{
  "norm_eps": 1e-05,
  "rope_base": 500000.0,
  "init": "normal",
  "lr": 0.00819
}
Below are experts of layer 5 (counted from 0) of a mixture-of-experts language model. Rows are named router (the router's row for the expert), gate (a neuron's input weights, with its number), up (a neuron's input weights, with its number), down (a neuron's output weights, with its number) and show model dimensions 256-383. Each number is 128 + 32 x the weight over its row's rms, rounded and kept within 0 to 255. Numbers have three digits each.
After each expert's rows: "gets" lists some tokens that make up at least twice as much of what it gets as of all text. This comes from a sample of Wikipedia text that the model never trained on. Tokens count by the router's weight.

# expert 1
router:151098146165118157153104161091189164138099136078088147108115139155125154172122159141156091056132175144190189112094132122148137161167113073085122142149123144069168110123140099139106126151137092104144087080146134132156092123156072160146128063168059142049161080085122165087116149162158144085154092131095139161097134141148110193168107178193132156133082085182093158092128131134117097161098
gate1:127171104121130082125141100129070135116054106095121099097160162117090126141135139128084139106112080169103124135104159115170111138134164125121166169156097150131129152074112138123153135182108150138105168069180114144116125139169145108105139157106125151116103190148171114173097118082138128083127123134152096178119119129171133107201091105195125201114102071207180068119171043161152115118240
up1:113180112110094084113079165120090190073078072123137096071155138151172084140122112081095133105099144096076106102110157055128092156183130189090069147143125158140068154145140174139172140100176166125170154107145126159082094125135141084130087157119097112105105146111158134120123142130140113125061139122152154144079105148117140165158056102161083154160116174122096135048097145159217089155116
down1:144179105053147173187092091112155127084085095161093133108073123135148172100113116078099128158126104137103128180153108132142073166115129171129095122137088097122123092226148171113136149160139179116153156150180181103110139115126078149142134145052137092105093126121113173123137149190118120143164112145090124174131157088191102111182080110156110175137106152135181106134130102168123110117077
gate2:103140187152128156130139181166194145140104125080130132147129153140122078091105059116171167079150142078169115179088166159152123119165138138100130190137165136103170120129153139130138093131180082116120100157161105137147121152143143119101108075133138152154098105096175118102145093104136148127105122159136123160108129120087075101152149102152113087101149125118184076096101106176160134063168
up2:101137098120118148084157127104171102138084127164100082163201137180083077147137144097118143128165152161137134123105116172145136151087144091100086135140165176127154167128142160152116144129114135136172075168068145142111124141122093126118176151138118175144164140194073095107117093033103103106135111139111164091117168170145172101153122100178154131162137151160094156085171090043141121117069
down2:130198115108143145116119123071138100110111108122128179178173189140097120146133117149115208108157110160112153171176118119081141142133139150128148138104146098151104109130152117114144130112113042095143175110068132155148181138145084110113093117119107144155113243152094192131143127101096184153110066130159143140121110179149142165099087117130040084101119154146100093083109102103179158195108
gets: " ", "|", " |", "–", "%", ";"

# expert 7
router:157132115129105103129169146051177170167121135120128142114149150146119136135106118145155119110131114171158125089110137089157100104121164120124172101174184056093126059152124115131121123164109101145135074153174141160100118085161142122163100120096086164132124083084108143069137106141142158072178127168070110125165156083123100148067093117185102105143059133179120106100132127110107144122118
gate1:172142092094121107089113123161132160124221074132102124150145141152138178156130141174148192118116149129177152124146130144137103144116144119179140127161086098142110114180170157143120097100124158153108152075163103058121109102088138140136147125104125140044127130113186201105154152018112148088077085091088127139103107131079119103134104119143050087127144092068130094117128126144155058094102
up1:083100107107146153149151121127071171068171076079126121096094099130161144074091164092100123111082095136095118160099121072126130095119133137181083147148117131182080133148130131180182101129086111136107158100148130115161122090159109037118128109119165089075156157180186153129124079108111131115123043105134143086174102164161114150158089064162104113178189118165129135134163140092104180135191
down1:121216121141128188100096095168110090113187154121140102106153140147161125094106104170132142108169126154145112119121145148114097186125169154071138149089162118194118105115152191198141095053099088148171123132128121090107087116130071136171103045149170085102120115131093087164129127151146097132084074169093091156180136130183192135166077170089059096203181124139087145144140151170158136157136
gate2:117168115181188120062125175159103119182124089083142135142114159111161163147134162071170121104158127102103141161139095141155173116097135101134108162120172142137160109157105127164151137088082117193088105165066069159137185136115203103142148087101072119166108141158136117086042145153137191068153151054140109137147141102144093107146039085160153113106042156113138131150085081128152136089148
up2:110134200130126156107105081113120164162148108097162162168073159117131137156146129097134089104157180070091131125140117131132125146083094137130118133118122135145138104133112066108104097163135149129152121132149133163144131141158136126156136120101147164070078154164132139167134125080163122111102107173175184121089140180125154133090097157144111129134114130154158144175157112197115088180073
down2:171165147174091118095183104116108083141131131101117193130123093111106142128083143076116171136129052121062111131174133117144123095142156133143138107134127151102088097119153103120125126123093153081103084147140175154156151087143101122139110084131106111110168210132095159114161102131084120127047121176112069094103102097096111084103119064213179131166171135105112119155165146144173110166119
gets: " a", " an", " A", "er", "el", "A"

# expert 3
router:036087135121108148130090143182105162155077084139116186136163105154138127117170148130157109109055109169134124145123139086172104109141171143109179138150110124085107100175155150125120173107135105109196083122159116129189097095131121088180104113120134134122108097116185121146128121149135124153148091075133097139184086110124051105152118146172158100091156144160093144127157073182119164124141
gate1:135100120160102108160087179093127177132120093125074147123105150113109127054121133123142109139089085152122132152126100149127166121138092137143137166149145136107127139143088138047102112150135104153164176147187124126151154123102102114155079112119161127110097075138152124137103121122186165123116129117149146111151099091134140134139109132125145134182104140102104110151128092108127134087117
up1:102126096128124092099103163177094109129137103131145068099071123089158145126144119147096118155074133132121115137094129059106146111109041076148101108178143108063168166120109186153173112179122147161103192167092121124166157101115102063135132164128162043110105096139123110128096117121121177051147160107095125101130142147094132149137078173118144114108135165142112044099147124137146169098125
down1:122147082167120177150161103125106094085128118141107108140154119121145174091117108152071169122117138021114083126111099100123126133155133162075173155069101096139085111113105131125134142122140158135107058139175130147136119144153110108080157128066140091120118134195108073100085117112131118125123144109112146149145126114150126141202133151073217102064171132037174164150083157133133147121166
gate2:089139069129129141149103135137141177123103170138161141122086093101182115167121104121094203080094152080110118147162182119082161085195081115066158145146096155173174148101088099119109097082165092165102137113191167107132136129188150135137135141143104094106134143146106133072096127115189134137175123145141101087212110095115182153122121125136163080079150121119097086139109105080145149159155
up2:158108125144140090134213199175105120109125114149152108177093166160125120118074131137130139100105118072111103187079125160154094160126147097105137136048119163136079123154106103133103143126184147106048088140129079079149094117036118108100104115142162145077148108089104167177126061110147155128116146135102130148085112088125151200098123121095124161146086130094141137144177110141100102147099
down2:096126099073112110079118071136148166156107116128100161144153094102154131162085078154140102120149130152178166138066120147143234109161124143095123142164072103089129101137164107146099141127073159140132108113127081151093102107144175113170151084104149113124124127135110191154141070164124062176121098099149103139145140149089151087131183106100152080107111121165127103150093119119064159113161
gets: " as", "1", " \"", " be", " is", " not"

# expert 0
router:091128119109099143168141141120150208138130126083122130145135090138054103098172100118148109075128122146127155093134121113186112112131172107182155111171112086117076137168145110185115149157173136129125122060126103134157104099122108092162140104086159155061158123150167154109072090124162148073180068121130104095153080132138134147176088118069052143162077113116094103088177162106094142069109
gate1:144104105143133166131175114090158182059141103115108082201064086113120081172129069108166127180125122128109073154091128119121106177120117109150155115157128155119085131088159127183135166124164165191130126138130116144153100113127121153156157137110117165155110118121187145110125140123122173166124109170087126203110110171136185141109055163111154139099183128163132090118135122097104126106085
up1:181155037141168135135147156063092117087098131132113066154051068185147164193077132109111138125143125135093063183148120122132070164180161110137155112148161172168137111091129171161156160063091176160148109146120161121106087105103149132128110106156082113148130098128128090100105089117141124161101180134114159110145125150147190107070160129112163128133210142176132144096117129085094087153152
down1:148193084107194163113115139112139115102135184084166134126091058137166135159110133104142131118128198171078107129155110102067189182051121093130121139147152135131111139079081136092113118148103211160106104130109118122110144145156154135129140095139147094158092127176173123125123231163180175143127099137184160143114179136151129115091135056188086148097133166196098168098131142107153091094152
gate2:165091193156149168120088084128049115133140119141086129101219152109148142124085188133087125136181144115079134114083130067176187111153076147170157111106146116150186138165166151107119168101186125163117188059136076135113099140145134072149137139168163121077155181140148068114114044134105146138182097171085142106135138097130082081152126129136090138183130132126130147088171141137155132109162
up2:163072109168068086106079096048122096172109182084103116125147135140116117124082110109132151171160141131140169155182176134090173145167184167134146155086110092123106130136083145106153177131050149048118123093108133136065139125115119110173145116140141195099094090121100137143105172096117159122139161198080111145109157138090147138156151118129201101093105152099141143180062102126149072141096
down2:189148166086103147187146126012141077123105122161073111173119144117176125132110121177103116188131096103099165196095110108182151142125133093147125127135149069134100111128128169144188103136075117113084111163144155151158109115145134008139127121120168118128079082128132133149118091099124174076170139129174174133136168109152136091176152150134188127123079118086196102130139163115154112161110
gets: " the", "s", " The", " that", ")", " his"

# expert 4
router:151072196122103097154164167100183072174097109132138126168149127096170098045166154101106064124100081125199145103118147144180142141164149130135144135138153116143083135127179086145086102126140106132167131119113072104118082038158078145140108128129109209106151128125110162108069127141183171143105140104143081216064081095123121112088118151105058087186090127102134144122168082092082134115152
gate1:142115149111091122073138190119093148140117137099156101147140095137119146095117172145131124113166155108146146082115137119141154124175094153149134169145187132172089156133191112136086142142163146093172138142168117118142135113158109178100120137186089132139192104163147153176120140106118127111203105120137114078133145114154147129142110138171137092137100034075093110128150109151130116039140
up1:065151065122089127104125160113066133103082103086119081141141099087113110136120140140133198138108141120122152182175140103153113129190165208171132173075186134165101148171193124138156130118165144095176105117138112153195163116131164144095102175138100122153118089158127120081150097107057118155139119175131091128055100109124137133157125137128169128161140068121096131121083170118129112111111
down1:167100156131085166106124141118110096149076129095084169151108135112143128078140161077151118158042150142158082116158077106111130111068159148114114143093162105090128145081166140073105126102144149144176089109150178153134160142191067205100143142131173139159146148172132133181133148120182125119131088097103158178163131141159158065133092151108100159098191115175162066157104154124090098156136
gate2:156120146166147165095140171112160114095083148143051108147115140126112065119135138111087135182136155111101153097068133152200137177140099120120135177184099149109146174095142139092122156131133153112149111112200115142093153140135124191140169172144152127121128131137088119115127091107156149156208122161138137111126127107112086138164137105153107129134068118132136135151080169103110120119050
up2:090146124093142160166142174116126089138130152110081134101099127096112147058130074145083134148105151191094135155114129123123164151146176092152091160114131140148166228135147131136181140122156165146191140158154151125089102150169116126100175163129114130137112116178149148085130073063185147118133138132210128157081160156151119176138143147116188114173116156083107097111111110068165116084065
down2:082165155155128099116065125112094171141158100061141152156164108086162120165118118139139122060163092167091100149136119115103076128091142173203125138161165102068091097118100124156165146164112139145085098103138153106104176112081186114122150077105076082213089139145131193204167141154098119156114152091094154171097116126086124177139163156064157103083152112128144120169111132129125192232143
gets: " in", "0", "9", " on", " season", " In"

# expert 5
router:103110174136136159126163094073124136149103097065105160192094175166159116125152186079125128149151104143133140172113152073119074135121114173097116103114176114145120159103132057177144192171162135064137150105180197171206096118090155148143107127160089127126169135100156075156079134119102138142076142107113127150098122112171129178114126154170126136147138126152091093112137114178135167128106
gate1:071104146076171133117106142112112116124159123151090117128092131116145135188163148109182140097124159138158151118121107150130138126094131137157082249120124073168108119151102102120104147173133182110148085111120142150147121093175119167087193149106092094136148097104161147147135175127107137138145156135159103123122146059071060129140100218090150134096130106127138099134124120110164086085135
up1:155142122090122147149115167142119198129155120118118156176116209134122156120118175124157101107142074100084103143114080089179128124116107156055107172121128100120112141138196148133138138142170110112114153192102178119158107099124115080117108120159131096101099085102116149112091107143108099147088115174165154123135136088111136119106177128096085131148178162146117165087107144129165094131095
down1:107149149161095130125189056145148172117117142170113093149099129172200127176162097172132138126093140107149138103137111084156113140185129128156160154108187150088117133121162139153139110132198113088096119108099129166087116112096160134168084134153125139133113139148115141130132087116197154115127159143115111156152180142126146117149090107155140106061132144169177050187118136117099127043154
gate2:173155123137137100148134099080102160143140144109135151208156102165130131153139100110115147137093082149116179198145139095152073114168085160114102063144090184159112155147121157098092076078113079147121080169091091127098078127132103140095165115090178120124129107048128114171136119158155109158159111125150108112101120087117145073129147135120051162103132096122087138156102100129102135214170
up2:131094132074137126127182110112087129121119099131131067087129104122119167154116154115106078106143190126115152090102111122080160126105210129094104092147132107168100115154127115152076159093109191096116088078147120123059108150155113078140102078154134100099166171107081112104094107083145093088078079121150123156165169180127102102130164125119129146137176199135061128130196157112151173107087
down2:140135226141096144151064090098092053136162153085158168102140025098094091108182128145094144130133104131114079189162145151145097136202132174035105141091065146150118075108078165168139164151153086142120095167094173147104142056135107080143111141126124137189134165088151119122124097167150124148104150123101097147137135144082189176097159112112117094112094120156172119114071172082131149131092
gets: " of", " to", " from", " for", "n", " by"

# expert 2
router:104108138140129199158131099090099136133146130104133120123131097150077129121162100159162112162045107099171154114155134109130072106116140109092166101131180106153109055159135149149111167147112096076157125130101169101107117149108106056132137102085122168153136130096078069110129156225121127082188121067147145205176121117164098124137117143119151101137136099152119127121150104189162113124023
gate1:077114140106158095127128093057093082140140126113147113146141163132132133089154101111112105089078190118151204092128131098100134106157098109171185130186111096136152092127088147144140088177200103061112162128164125072085101090117048141109134130091134156133155127144129070140173158128144165138124077108131137142138128185162122110153157143150171118136124106115143100071112121142182134118142
up1:103101158099138125130157125139113133196182100064070098168118141111100094148109128085126207119098053125095130150156120126104134111144126151131128141092142149112160167147122099143219123129156139136172130078113163114077160125170188123130060119159074107092171105171123076155132115100099079077088137168137108132180115152102167157083165133122070140092121116124142072203124100115131094193111
down1:065133119151070083122110115158168117142124154184157140091068120107139120131118126144152140123058156107143122115123110119092132182116148108136192182123122113157115135145077175151112102161077109101121178093145136199127102110120146097140123100087135125121125073135178153154180129173090109175165120206082152147087164104091189096199071150131115130140159095176124141080109144140081177079076
gate2:160143115183103091126199145152117121163151135139091143093137104137066142066130179119057079099142175084180090099165176141087099098134136157146087104172162153094114059116150146144189090153097166142096108137133150114125120155129108116111117174115115137108151120135112110114148148160128104143158139179168095134145104096147136072126104138148159078115121090140147133135111150141169126145120
up2:143125155188141154116144193111107108113099118117098087159124101161107118127121138110076130115084127157109116092124051119171184108117144131111088112097128059115130180101092075169131159110156086115130134172199077127149138150145124100201167096144135145138074126220157055117110160095127147168194087092081111116079094109146064136128138175166183145187140142089151104134149086114101120089110
down2:149148042138100104110100134145112141167128085086145110140131172090133167141139099081099124142065129175159168116074164094153153091075157163211153173147122141135137062111117146184083127143097200149150137112176118102068095087105069080125175187123119110112114113099151107112103088106130134085173100157128086114109116186086097152127139164132149163136124094176102079165106114109183178097101
gets: " |", ".", "\n", ";", ":", "5"